From a checkpoint of a small mixture-of-experts model trained on Wikipedia.
Experts: 64 ELU neurons an expert, a sigmoid router, a shared expert of 512 neurons.
Below are experts of layer 3 (counted from 0) of a mixture-of-experts language model. Rows are named router (the router's row for the expert), up (a neuron's input weights, with its number), down (a neuron's output weights, with its number) and show model dimensions 224-447. Each number is 500 + 25 x the weight over its row's rms, rounded and kept within 0 to 999. Numbers have three digits each.
After each expert's rows: "comes before" lists some tokens at least twice as common just after its tokens as in all text; "gets" lists some tokens that make up at least twice as much of what it gets as of all text. This comes from a sample of Wikipedia text that the model never trained on. Tokens count by the router's weight.

# expert 30
router:502491508539488505474464463478514442450517504513514519509510459484510523510473463496497521528507458496466485562483498507506535508509495501464498494523516522523510482532561471500536505501507514482506523535517473525454512485543518480518502495497515484508487448546428520505532488510496512510532455525513513500492501486531479505499508498534498499504528474524466512500502526486542472517462499466489450478478504480510484474501478523495541504519489477515454526530543451485511491498505493523501481490493512475504562559513514484533522506491507475486491467507521535495526464510524536427506535504486502460472495452523517494571466464498486520493480511519488526527494482482470516470490
up0:493500495462519495469490537505512489461540483528499457501477511509498488520493475446510512529484498578476562516509513544495516512512531529489517511494492499498486496556552517500521470514525494513504536480482508480502499447540566504487526496491544512485474477536506495521539525442459512515491454455480518512504469492516508577505466455487490496478494518543531479488455526488520523519499476488486528467472534495498444501521529487498502496483471466491476547509543506503481510523507483479483540518516489494499459513524486477514525493512459504493546518477469547517495497483569536457515511506473499508514473483493494492509459512419466514504548478514483507480493523481519524458483
down0:488502502498490468525502488489509484516474481503493508466558510507563476477512437490492510484459464494471484513494471477480519526539560487485496454477498485478472499484528471501492488536522483472483467533531495512547448504480505486491528509554523444497520533508507502497497472514507490485497499524482514486483499496509497458523473480495506527475488498548523477519525463459488528457477511432455515512458440525513486469502479534525506486509494509515501483499530498530520447516508433472530486494480509494534520512526492562479512467492525502485493534433503485488480499547475527520537502522504482540455498496496461504477538477521502506480462499491494493525497496497509473512502
comes before: " of", ",", " and", " he", ".\n\n", " in"
gets: ",", " where", " time", " which", " that", " University"

# expert 35
router:512527513522502521543495447539489477473506520511485498503495515440538494499472506482491485532529476512507484505486517486496494490497477515490532519509510505498510480502529531518498480499542505503486555528521490519498504510531465495506505508492466528477517512514504516473531494494484532503484465536505504495526491516525514477488512531527493505511533494517443496545520553470536499531494518547509458488498539495486459505487495478534527492502461483497438501489483548497501503487477508539491479486472515462522514475519480501546493509498518486503504492509526519490487476519513482486525477509529546491465474482482521552509465460517494504535472445502478507485528499497493462539540
up0:497545529546488490526501469547470457454459497483497448465509568486592484535483524475487489495509451495503493504474478505440513463489496499504504529476490524471495474503481533536539491525506481448481546506497490504495525481500477488501501492500432504483474529487503484500489472523485481516492509523500530540489491481494496488484523502536512472490517506492472463484477517496503496504476536569492458500537483544489516499461503521514477515511509478478538471477503491468508566506504513493497452530530496486498503500517486468517497486510542478506525526497520518485514491498545499502531494506544494476482441497508489547536471498467543471520458464461509491497514476487513473541491
down0:517521505515514514502505506497513544524493497456519489512478519460531492495475540557523521511505500502524510501516406493493461475470527457533494543477490474480498487497521539488499506496538488505517515512474524471518481503482492477548473523514497545531539501500497514462520536486474535481528529510463503474538502498535523501496525492520496516505474464507500418467478532486517464520521509505550546492486504490507503504503494530495466487479508475505463511513535507523463482510498456514542518501550482464513474518458511472514528488479526472481476563498490515507512528462476504470487492518505523512542506501519493514506545479503494517488486493463542527493483492519473525528585
comes before: " of", ".", " in", "%", " (", " |\n"
gets: "0", "%", "3", " km", "5", "6"

# expert 24
router:493511487506509521463488464459499484440500488505492530550500494487486501476461472493506490511532478496478502510493517519507517484493518535508506518513508493513499519494534500495544506484492511499526485524541464491465506477521442489499528525514472506510488502507428494502529504529472518534492446530508499526498480477525464540470564519507506526519542443519484520507483518489576457540471491507493458457471534502507472505487438496519559481511476472457467514521501465507521464519474512541523471475501509506500540507492474503518511501482504459487498489513509505559482504496505534487512554521553495470498459451520518509535458497524494529486469469479494494497597481459492511460494
up0:496505478506509496491499488464516511516487480551480510481503500506499504484483532505464473504466454475475481501484457504502493497497547477456486487474483490531502472489529468509464505506528427507521501499538509479439495500495503496459532519505532527543455501514472522508516484517513464486492511521487467505505500473498445515477524539509492479507515491524517542498501503461523474508519513477476459496544488513526476484468505500507505505505500491500497511510505482491476464469489496497534503485527489487524520486512501429513486475487534486531499479528501461502484551473528493450510574457553505531491435472524450487480470475482479531522482487482501515503545504466551534476462
down0:501516480522483483454505495459447519494525525512465499485525513527482449520498493463545469538524492506500504467511462543510500514509479533518510582489526478509513494480522488507488479485457519501506457492489467517513481492530533510497525488520493481501525490489519536521466485505520487494471514498533479524511502506480505511495500492439499502522451463500475493502463477507481535495514485503493506500524552474514477497510522465476539482497497522531567535508579562464522520515460482520528519479445502505493452512499495524460524518531543511522474520467481500509495448511451511495517467488476525477515539544460527480525470483496497508504478490519520479500496494516474467484535
comes before: ",", " |", ".", "–", ".\n\n", ")\n"
gets: "0", "8", "6", "7", "4", "5"

# expert 32
router:492523485513505506497466473494479513502487503523496508490485502504521537504496467493537523510541505512477528520494522498529490519507511505484522504482510513475548480520558459502506504486486520470479519549507454556511482502503476495520508514480477453503476445544480465513526488555511534500513484488530568507548466503491503517508514524538519503542536479547492496504548530462550454515486509521505497482465502474514496518485494531499527514506504491481473489469503499500480451463497507536504510503494477522505531481483519499513471528522528436500469496511478523490503453538488569459504542510498516484459459509505480470518494476483440437483439483477496447508534517516478500509516
up0:524509487466506525477492521492503541518468491501488493542483424478510495506491507495463522504498482479504510529498457495495512494386493455492488545464515495469494551505487465521487517500472463499470455489529487545490480532510532504497506533503483490475487474517502533495504481493505471525501465514473433483469515501523533491491508488524513475488525503512495499476528504493509505493509435500490486428495454459529455503523501488510485496477509487469503526496519526496493515527483519535517493492505516512468476549496422467504526505495482463493505552491477513493518488471445521573532515508492480521516449484489470523512497482476528463498561540436509504448550435491516498484518
down0:503491501518470474488490538479522508488574537498501485475505536476511425516532559492505545507551516519476460479513473540513454498507525471490500484523500508526494488479494509476475500494508481471508515460456510495533491467501479510509538486532522534517503496470496459512471472474438531483485535485443478480489501491473482467500532518481491540481518469449548501522493527507487500516495484519501471495499484524522414483502515511476522522478471510499494454488490508496539467503468508478550504514501464507504478482478470519490531502462491513527496475498506515481503474498458508520506511492443528531504455468473509486517531524513484480464512470522497504534467445519487475481531
comes before: "1", "2", "0", "3", "4", "5"
gets: " ", "–", "2", "0", " by", " from"

# expert 75
router:480531504514479553519491477500518517529488515519498531498455511488514504526482502522527493532514450505483450511492493492517536519533492491470534522510516573503503482544510475490500483502491572500478509517478469523485489520500499501492507481489472504494485522517439493505534471511463536499499467517500462496501503511527477510483516498533495516537511453531464510535510533442498474530509519482509477507467541481549514455498452531497539500463510522425484474510504507472526512501500526531515487480493483494522508518463476504510486497515518468487477450508505510492489488536488516465509507536523481534476456514476486510525492472501476470489497469478472469536526485493446510498519
up0:497494522531475540545508537517522523529521513491476500497516488525596518497486504480545491528508499496481493501489503512499531473545530492507535499463513559510522502528515419542489503491433538484479483446527484525495579497488495508481508517511501494509512504466467526476474499512494473467483499504464518498460521500519507513512468513502511495531463524481473490486493552490519488485505487478519504517499539527524524554516460512502459528526507523469479483486503492479492527482497503494546477479506542539505491507523509570501472502514478469474470420496497495474476513532480524469507562535494438455542496493521469455515474487517495446485495481502477482497504501480453507491472
down0:462486536465542463524473504482537499521492463504521567523507508481521484506484516523498484491494502506501482485491462512512496519514492484541490525462513487520520530471515486469498512499495481504490490474495483506504460497524497491465508475543517494512511519480435506506534509466541448525445521553524493515509518452512513507492522513495489544486478504499482472500484511483472538461491460487533516495521469506464505516473475498485518496480523513527491513497484485486495514474475508530511491482489451491521535499501488505490484493520513482493555561514506446528534536497542485530532501452533504471467544487494500491452536501538498470500500490479486492488503474508498510553515
comes before: "0", "5", "4", "6", "3", "7"
gets: "2", "1", "0", "3", "\n", "5"

# expert 22
router:555525518485523537513469444523519522522526501491512510490489522473514455516511517497476539509523509504483492541455531508478522525499499486468507499498521506472504459481519486512491470510493521486522522494494479530465484462549472497519519490475436492458484521498451486494571466524474519483512490508517528509521511497512500482492506541543516532505515470526458485508490524433510480542499518475502479532458508481511467519489483537465562486492484521448459496479494504491449490488495520529515500476495532496514511500501465472508482501478505461533444515498507508489479490488482533462560493525498528490467508468464486501533508465467499438492451453450488465509498482501455516498527
up0:506501522497530523493453459484542490528467463550496540438496501514466488500487570503519468493500472480479502538502501539479488463491479504511458528496493405457446515523460461468492466480469500488564494516508534511502497464532484503480493449487508443479511516500485488498472499482522473496485494531531495536518518513494495531491502487503473483499500467476453525512504502487495503498458516457496485520501556493538489490494460514516505479490503530492501507500470456515522524529549485499462482553507499558522469484478506483495528518486508477518504473519515499438499516499499510480464479501519487511510475461488486553518517496529535547468469433487524501451524490481473485495489
down0:526495557490525497508487519548474505461509445460488476483508470476500524481547452489519481486445497522490512505484487499497515507507514508474538503520506528466539490470504499498496514502521444551526482533474491464479531480475526481517521537500503530474487471525477509499478495480479446508450513482497481481495476523501504521488494493521508505449514482484555525563442491513488499508517505495527469472463473477487493505492487522555476495512523525515477520456493520478488491489492467505482465470491506452501511514535493519501554520516518553515497522477461501507501520535543458483500508477479486525505490511526522497512474507449533503493510569464495490526511485522491523509526
comes before: " ", "1", "2", "3", "4", "5"
gets: " ", " |", "–", ".", "|", " ("

# expert 21
router:544471486507525540545486491542499485505514561514497529503492536512515495504479461522504483514515495492495525554472514470528538497535522510471503546488492482486491470543505480528497502485521537488478540491522520550491478502490448538529515495522422454515480502511475496498529503520469473519493500529512517504507485490487493532491560532505473492508515480517468500509550526502498487486492487540521477528461539490540494493498477490498490468500522503499500483512483486461488472460479521461486492508497510509514508557513442453537507492496524439499484465527529547503493483496519514465485506501539502481473505437472506489539462479492468463501455427508446496497518485473479507455530
up0:518532494476518464541492488492500520488490504527480536542507510508528519522518460467518520491524521498498528541506484520506520533508498434498505544475472549495507469564479492501501502468477502463484471503538510525492491528513484513526465468487503475500521494502470479448496474485476502560496514455471493498452527511483508485482533521521473532486502448525480467507476512507493507537517517528562501514462482478506485549522492451497514475517473487495455497554524439475502498520495487483556487537467503488490494478525481471530514523473473513475533464511508505535481516502462536496499504512514492470511476507440493556500514490514515487475500450475490520520474470489516484535453
down0:503512516478533504539529500484503480482518519497534528464508523516511488500501495480495534537545497527517534512496533528551481454496474500428463498510520487490477531506491475499517541494520497498495477499546504490510520512472480521533455498493515476519504478470521475491508444513477500437524483523540475465537488449505505498517485505524464522501497514541522522533527515458503512487498512533483482476491590496481460493492513486462529585502495515492504494438426510534506484495519496461467493533513515492489499556508488498540519534516524497508488503479491515530487507470476527454525568514495523559511484510494527463497485535511489512470486537492514469495508486556467518504512
comes before: " |", "0", ".", "%", "5", "6"
gets: "0", "5", "3", "4", "6", "7"

# expert 27
router:540527532527481511525469475488514476482506510503468498499482458469527506472459500509515523537494478512466532537474504477538528485486458555476558513499487520484515502523491497546533511477512532485491508487517459538506500486505495497440555523531475507480495488494510504479536501538484511499532481503524517487548555474489483503509488525501522520564514486522503499510503508471501478466499529510515487464464542499519495503476460473484495491493474530474488474501521513483477478476503493504522479451481485476519537541489491527537468506547506494487460459508489509535513484498502516480475493522499505498500507468487517478520442477518483462501500470477478464498511533496502483514492
up0:520530493465441552531487501519498542485509492482489474502455510503491501501535479476502493536539498548455499509524500520485509460547446504523523503481478465492466508510472485487483508515514482501447515486516460504550503526500446518499495506483484482520486495499466502477505484516447508561474504485531469512491489492505538537494516450531510510481450499511498504496505509476515500451513482543469508504486455500530531548491514476502469505484506485495518540520533500505485472504496505501508516479523510459515476577510501509481507539518512508475499562468494580495475497466494551492527512475551534456518503483546476492496495550483523495485485531513471521507479506499519474520447
down0:477495470512549497457528500520447480506493510509534469464526508551499521497498511534540490453560536501518492474533479495500504545472489482490507482483508514506497478484495530510504517479535458452555490495528510483427493514463565516515501557485483472541584421529488494502469514485507539484484532469469515456481497508498506470484485509483505478499496472547509468511534466480511499481571506490522501519495502516523523492478521497497519491520522482501469495492554437560508534462508541532485494506504511524507501491481477519435520473456491498503522509479516488489486507519527514479485487527479485521524495501480507485495506484486480480528490515466511544503507483492485481497502
comes before: " The", " In", " He", " It", "-", "=="
gets: ".", ".\n\n", ".\n", ").", "\"", " |\n"

# expert 6
router:547511466544479498502506503483542499512514522507478492445454493485537479483492494477524460515531460499481539522492505485496501497490474501472479513513478485487485473504535482528517483495483470503509573536534451519506515490488503502506548506519502478478479506500480517504504453510520519503500491514523470531500519487470486503468536538501498511506555493484472527520497513492522445483484508534518490517434542469528506471525476512511495453521502501434495479549501543495458459508518522501508452515507514484491544511504480484509501562518502448502515478498482503532522470541500532470530541516512493478515499508447547508525438498538472445477464472549467530496497525455515497458474
up0:541513503490501514510520537523488536458519496515483518479449454476516502514500539485527504487501519499514520507497521520484495507503492552515499556544486486534507495501491521514480483489530446495496537491494481521509540501485508516495510507511509565508517592471532512514513546505526498476500464507492477450516489465501516545520531506473483546441502511482457517529487475499503509490504454506511512498472534511540470498454494526489472493490525543471514540495516546499460485556528492488503517507483511490498530505520491486502501528498460474516470520497503472538456486502488511493494508480502479515513489482463512489479510534481552491498497471557495467516537510503554480488467
down0:502510483526528500497485508499534514502504495512505509514534485532464505518476483552521518506481475492502473495518445497539472531497494521486457528487501514542576537489514495466503492500522551483513486491504484496481490485494524483495466498469519495531473476508452545538508494504517503509500471506495480500519503485488458553450486488488515541508519531501504499496483567496494485527509493485472516479491498471499494475482511495478469510426536477524526482520506502499495524497492479477521488500547514486491478497461503496510536495498509481486493469502546523492493499521491514537499483514441472524494530497556483479467474505487438489481451510506527529519425472461473483504520
comes before: " ", " |", " |\n", "|", " —;", "-"
gets: " |", " |\n", " ", ";", " —", " —;"

# expert 36
router:550487504494491511496455470499513513469508526522499512475492521483477489490457517468548430511509478533513517546486524469496518528512446514505526526488524527469473497495533468517492469514476508510510515516545462523514529556502460512501515512540501470476478490535475519509510471520530549547518485510518531541569509527512524524477495508499509526536558492497488492516507516464522514526472506513468466511491562511497496473497450514495485475526480505485465473516527493449468522491483554514484504495507507494530560514483476512492479470545526478494510475517485500501539494516469498483529504514490511500499471486493513539537502520501461446477507474490498475517484471506450457474500
up0:483498513482481497490481488455480491494492490528520462532520507523517464497511534492494524521504527486522479488536490517487491491472519490512516497483498507503481480487516494509488474512458478545527532508513508543496571529460529501479506503498462486479462445512450539503485522472527505491475499522538502540465489464539554502483520464471505529460544516460533492530512513505495489502489538500517481487539467492481495453500465511546527547498489524481454447439487493511504515492469522502487497496499496499488488495498509496542501493515527522493509467511491529479527486471481502470524502512526518503513511472507512478524474515497513516557500531463550505473502503535464507492488
down0:436504509486489475505534511494511517516505542487500531474452498486529532479464493510487565495533531504535496557459483481504491516493464542479522490564502496475483485495535531533509502520497529503507495510488502512529542511534510497486520515495494484479532504521526492508515469552500502453540514432494507465480510533516513516499489496496494467469471514533503514492548511490488495522487527523453494501520491532511483509527504481501497537478469491481507526483466514465487493435491518488535515543534466511535530509469516510478517496505493512498519475494492519507495511513519519534495548482505473506535529535519490491522562531509465535529496460530465505494502457487528492521488
comes before: "0", "1", "9", " new", " member", " single"
gets: " a", "0", " an", "9", "2", " two"

# expert 46
router:487507491493533533446478499529537459510502480511496520504527471475545497538455476458521502530506473531517492525483538487533521477485468509514500511513470544489499429506542486507505502502483502475485526549496507564474498509504503479486546511481467476500491527539484500501517498480520519516493492481530546499503497473547505482516528495468509519492520505501447516492504515504512486488484520488491475509501562502502515502545459510472495468493505511479466498494511483476496510486506516522482465511485511512535538490506489461509510483510518483479444447498484492475526455500492519483517510525482469492515491488485550496566497486518466490491479433501516509488514486497493498440502
up0:465504507477459512481487495496544510541475488547510487523509521476521503533476515533471518499489490513536500520505547483521524483547481457477521504495513531548486501536536528500548486521499518492544517498464495494479497489516491472448476516495516473480489550478462482490494503464501516487526509516568470486497550523491504516465524419464528506504551485527482520519465520509537476511516556497520512487480542475491484445537465505495504518466514526536527461487517498494494545488512514542495520502493490501508483498488479454516472503500545505463531459513543495492521488495480497497503508503492501521500529521487506508509470511495508515544492528486500475491514507478506512528494
down0:498448486538525470500525517476506505478527520514501492524488500519479529472501491548521564472518508482525502521526452491485516516499476539484506524558492503508484471453503490503523522479541501499533483477491483495487525469486483511576521474512497552505539457508443497513525511545490551541542477488478489512453481515456499504501507502509522479484507502465546504524519477474464553526489479500532475499468470515513495555488509447508550478512534545461469501527514467506453502513461460445490481503502453475516538508464497522495513477501525483515508481497531517511484492491494511534454506484465500543528491454474502480489497499447502484502488491537467553515483466499514515462463
comes before: "9", "0", "8", "5", "7", "2"
gets: "1", "2", "3", "0", "9", "4"

# expert 79
router:517550506486514511462496510505505460469489500480493536543488505473542499501499504472508483534512473493485475509482534479488495519498429493502476523496473513509463503514508513495532446495519471466513521467519496536504519487493462535504516517506489464499482542522466480517512520518491476509544500513506557558515458486509469530461540518495512554516536481526465503507541508474521500509484514516510442480497566465504488484469440509517504500507528502512475478544505491500489519482482507518481464505460533469501548498499422516551497525473529480481441492520469557478488495488568492466516506514506525488496534490498499519517495494530474480511477487515485475476531499479490486485499
up0:497482487543480493527537504537491549479466498489482482489475483522508497481440521481521463521480527487485489470497506432482527495541502577531462524498501514500471502527480475516490445519517484472494474435517461527499467525486459488496460501488522566498511464528517506496532515511499487506511444468551503488572478521464519483502484509435528519536495486517491484489470485525496514499456491489478495471525492530550489557499483474491481480471504496480506469468499519525542486523517499480504502485525480493533502469509518466499495481510548512482531435510508481513539500527479479521500508520503466493548509493484519514479472535495453498505476470497489499471483490488500493507515
down0:494470490506515517502473489482461481483470524488498481488524508491496507509498519510452509558453503448523500542516480485509510532481493498463559522530502488471507465520507504521493498528508501506489498510564491518489543518509522517525495491506503504485477529468521504516421490508519479493503515473478519514465445501501440506476496505509511490526510511512504549492527509515503520503487498503519463522519507493548507463526495532576450508529526490504485553520527499535484461478470532582444470477519562476505499527514497501506496512463513479479470474546545533518518531475526493496512493485470499445539503449495489484492491519502486526512497519491503485508542510495492558493522
comes before: "1", "2", "0", "3", "4", "5"
gets: " ", "1", "2", "3", "5", "4"

# expert 69
router:496499493520503518517505479489536525520517511572459490476460518480564494495466516470476483557507529505499459542505494524506516503523534518468515476489507489501510474518532514519460486499454467480491522473523492525484508508512467482487491516474478496482501470480455515513499469504522527497515488525482466463521489500509540506485518506484541487523566499516486537538486520476508500541461491500511472489525537473525491501477460501478521462499495495477478531519485519462470496443479497541519492485464494497504507488500452469505497498510520445490475500514480500510489482533498504501470487541519518479492467493491530491505462496511492503488494461476461542476496512486498490479492
up0:487503511455480507505475539500530489521451501504498469505464541506523515488508522487513497518533489545539483492521510488524514451473486538505493496477452539527523484500545490454471485521494478501513514471567487476493528489538489504492522520501496495497492476474484556527491479526508494534504486476495564524514490540454541491523490466450479477471502526503480481498468503486505538529511434526513505498528503549479509495511481531490504531498517520506497468505486487496527536451486501516518524490519480469502508506490501452512486506512481504492508528489494534575494450490494486477515501515516485453494466501504545490510489496480471474479490538486506495528530500478550505532484
down0:511523476532473513540509506511529449486485490459516499499468497479495512486510487502480506510484509551480506465504456511484508458492482494481544466499503485448512489489435498519480535520509493480467477472451525517506479520519487546439497502513465526515503536511454477459526512488484494492506517519546476495498487490496498553521508549561505482493481521486482515507540507496520487446498510501463545519494508496511511470492516483449497514483534486489498469507462488483473510487508510482492466517552471509542496486485495518554497486514464494460461457513466473471505510477493494505490510494519528555502541464479528480450466483521496413510525506487500539487517524497528487479516
comes before: " |", " ", " |\n", "1", ";", "0"
gets: " ", " |", "0", "1", ";", "3"

# expert 9
router:530509489553502556465463478489514490475485500506468550527525484478489494476494474497506474531521472507482480545505495494518532467471462496501517520459515487496467472512543475474544494501504543441501482494537466543478517517533507526484509493557453487499494501494474509493501486494476501511504470536519503529522483500480483493513532498507503518526523493550486496517536513490522471523508474485490442444528501451504467496499443528500515443484485511487435489509525482503470542507486497517481427485477490456501538519501457492512492532469524487476468477492503539449517511515551533457502523539533500458481506480482513526543484473498505492462475486478522487485584498516507491518497
up0:469475502518526505481492528472510497469500480517526495540510485472472476518480495521509474488515519500488517468468531495494508481478532493476480511543500485522509498528510466493488472494519573532497527460580469506489500487489560486484540474529503574510513523531500519495507494522469467503522513452472481473471538460463517511518497523536495509481465529466507484517526470524502489491469528541485483504532521490517487499478487505532502501457511524463530491516502507477480477485518445505487477499520538474502516465475492492550495523494510542486493517531509515509517552508496501425456503491488445500527503463493491488461473494479502501554484485509510507504517510531464528515510
down0:503491491529482497500525489510470499476479538516490515519489518546516483475469478486511535515509482479522509478518503500463532497513471473549489505484510468486509519520521522491506523525474476492528523515439538465532518495506461482495455540482459460476512497506479466489486515533486571511508465482485491495547492532501466523466514508495503455503495460528505521458499535459512502489491486506552515511485519519509483475494471471535508510513517464484485509523497488505503490512477532504440521507497479487497511482493522511464474542522515493522533494445519467472477461462490529546498482490480502479464516518514523522487512500438481495505504487496457437507485508461501520521559
comes before: "==", "The", "===", " the", "In", " he"
gets: ",", ".\n\n", ".", "==\n", "\n\n", " that"

# expert 31
router:527503493502512545535482483526517470506531528501483492548475505473540484472467500460498484501530494535496531501486495503518520498519481520480491490511479507491485491516469473536521475513534497502498560483519468512481493503493480517482538526518432480502484517495475495499520473516507506521531503512545515478494484526495495507513481501518488516520497494525496512526533541495530479492450505528513478474489545478524478482496456492470560456487502542492483440486501475503527500449507498516461455494480471497544509483484491474514483497478506480499445461504545546478494500505494502478531517524469551503462501494503474484550475455486518472479521470508482524519509514487479489490496
up0:519520488442565519536441496519510484513520498474533515489423526460497495493537512505476498478509495466523495539493509525493513506542493483528507519492516559471512498500458493523481518520432486468511515462528471510481504495475529505514480510496504498465474506495472492474533467537520465506484510504494473492487514488497476461472499506479500502512497538493496468531499498512519479504449494491517518522477504479523506510533503512525505514520463562487472526507470542471472509461507521500502504491546457509529543447495468492490487467471503515523518533517494487496492500495472529506511508487512487487468487498505499506533492467492550506472447485486491525480510472506525532386458
down0:490492492508467472520509475486435490498504464554515471532514549539528485498548465519536502499491502471509533493542496485516525482460489525527485512481510528527493502487515553514551438511506476484489483494518513535522491519537501501505484506494525508499477470557497474530523486499477505508478503510450456518497502474529513476519484485515549504464493499529515480517556459511472500493489509526500521491512477498524540463515548532490462560532475517492478552497445525531528492517505513473500485514512456534482489487512484478511555521506524511515510508451488520516503482512487542488486514479509533498475478576446510513478524526500443460496521515501547461521504499546514525511514
comes before: "0", "7", "6", "8", "5", "%"
gets: "7", "8", "6", "9", "4", "3"

# expert 60
router:515502471500511514508467492533489490482524549517475530521474496481500507526468476479524461549540518501510473525520520531569519518517516495517509546469518538470528513509530461489484482485472534516453522556517488521485509532513516510496501548537459506512514484544484501503488491492488511543517514544490504472572542464516498505495520526487464493491543476533506510514515527507541452476483531526530482474444536486564499466485482520504554497503488484461467495495498513474486491466513524528505473498473481494471532511473523518491503469527498497475518479508488533494525485518498506502534517512518525512461500493495525502514500509510487462474503493514483501515522520520478518489525
up0:525473468533547551461494478510516524535477516509503514496496491506479522519498521484483465497506478532492508484488469479535512520525499495514529550507506520504492490455453529474431455492500524482427478490521465525506465500511473494501473536498481449547514504493494476497495520454486525523480551536501477491517498501553502504539517514494517479532499499503537516501532535507519506484510512512498477488484489487500488522504502536483488510486477508510504492473513486502474496517516509496503517489513523453505500521551470479508542533561527501509495437494488543494519472458473491474506529507483496503494524520465508494470545498527532536497479529483443534521507481487474484464492
down0:499524524506518512500500538551520498495490542502490470500499484558507466516476491465494551525507497483503504511493485508476483486524484502496470480531515443528476514542537469516524500521488517471500514509429491534441517491518492484470500505524541557490492449485536466494493504524483491452497473520482533523486526497466527479496486538494456461469470498522468506538533455488497503491479519512492512491487524499520486505481524437512456492538518509525502540499488536487533482498496498534502498511474514549508526513532489543510520505503482498467476531530528489500520524478471477490487459509498503481504515499504506531497528483527459518521522473479481464485486508498495480529487
comes before: "-", "9", "8", "1", "7", "0"
gets: "9", "\n", "0", "8", "-", "1"

# expert 71
router:505491483528480547487482467539512493452495553534490499478522472491523496519463520491469498543487454487530501523495502492548501526478505511500520508501477492494454505558505482494508471490474568499527532511546472527465501526527468522523499530486515504480481498513501469538532494514492533512506451490507504543543508508524506517492513499447494524511523504500485526527523491478526498502448491486493469510497520469528450469485484523493552462486505470506517492525509482499490478449478478475492443488509516494530530516467498514533507488502514501503493431512489548497500457545509485470493494555469496481499445508464517522528464464510466472471495449502521485458507473453472512506504
up0:459520498495522499525547538443513514489487562497482528510485510505546499509458506498509484527482482487528522497456530510483495497494485419515497516492495450505511506505490501482513515514493530506499525501497505515480474511530525481506499481523475490467521524504478493511519508514476424546513493515504552461535503487495502539464448487452464490484516528504526466542515496497479488484516498452503516536507457484508496493496543521512498468490500488499476535440509515536457466525509484494460470550483557508537554517484491462537507548462547486505459466474508493508544456522537467500537512483480489461474470525477544533532516465519474518523530507524499491482517544477488470494527
down0:491481450497542553459482504511501470554515517529504511488503449501493519455467507508519488464476524486528485485545507505539483480479512520485488493521483526487505508479463519516493525532463493479508449490535490527501482494483499480506509534504506516489478508506486533481521486501515526508474476521535472494476478507499530460523513503554495525496546497498447493489508523543475486473526521515492471427544514490484452512494522479478499484522461501483495498470542512519470518475462477545534525452514458497519528499476488498530507473550522532485520539517481557495510493443508500482466536524438534509449501479494482501500500486482517505531475516486497493470490523555480536504454
comes before: " the", " a", " his", " United", " this", " New"
gets: " in", " the", " of", " at", " on", " In"

# expert 19
router:521521488492493506497513487534491545495490516553514532481477447471557501510499523486530484506465489506510487541504508494538555506536489512459518562504494510490478512511512472521525448464526506486504500562530465544481522509488484517488536522496478499482482482539519494510525500515517495524522477512506504482574549530537465526509561511511508502562500463521545502489543505455523458515484531488504485508500529467542489507510437535499548486497506496475472463490478501481467461499483539544462492496516482514513522541485482494546491510529529436516464494519461521502531462509495498507517492520449489524490459508510480478511485483501501467494513432466483462513516505526461506485493
up0:451441498471510517506510522506532513498489472485471519490531510505497488508467465523468474506497491520510490522476498515510517543479497494474467559536500537480450481486493519534473458537525510468489468566551507562504498509515494511474471523514481480499476512473494559474503519482482502497482521510492508503520441490530479495491489466485492501527495480484530511501518500473572486490480462545454497516546466516518502492506519487524538500530489480443463539503476542486493534490468493535513486525498558499502503549521431484545534502500517470479502548517461490483472456513510507480573484502516488475504496514528511504500463495502483467485548522512484527504487497435486533507468
down0:483551498508513461474505497480428517498516516517509519504502475522515520519473549489498462554499498528473470522492502516493509472483445555483507476470459533502515499513522466525451497463530512520518521486455464473528485506491486505475504494540538469529430467488527475500463518497492525509491538486500480505520498535501519469476519495506496522501467517522534493536477488475459501498510523516518511501481497503494479533484527512515431566535484511474550494447505509504512491512496525535524520503493474506440497526485561486528535503528481530472509511526486530489490515525497486541466473525483549479516501465502488503553485532526480519529548525520479505497508504525472523494498
comes before: "9", "0", "1", "2", "8", "7"
gets: "1", "2", "9", "0", " ", "5"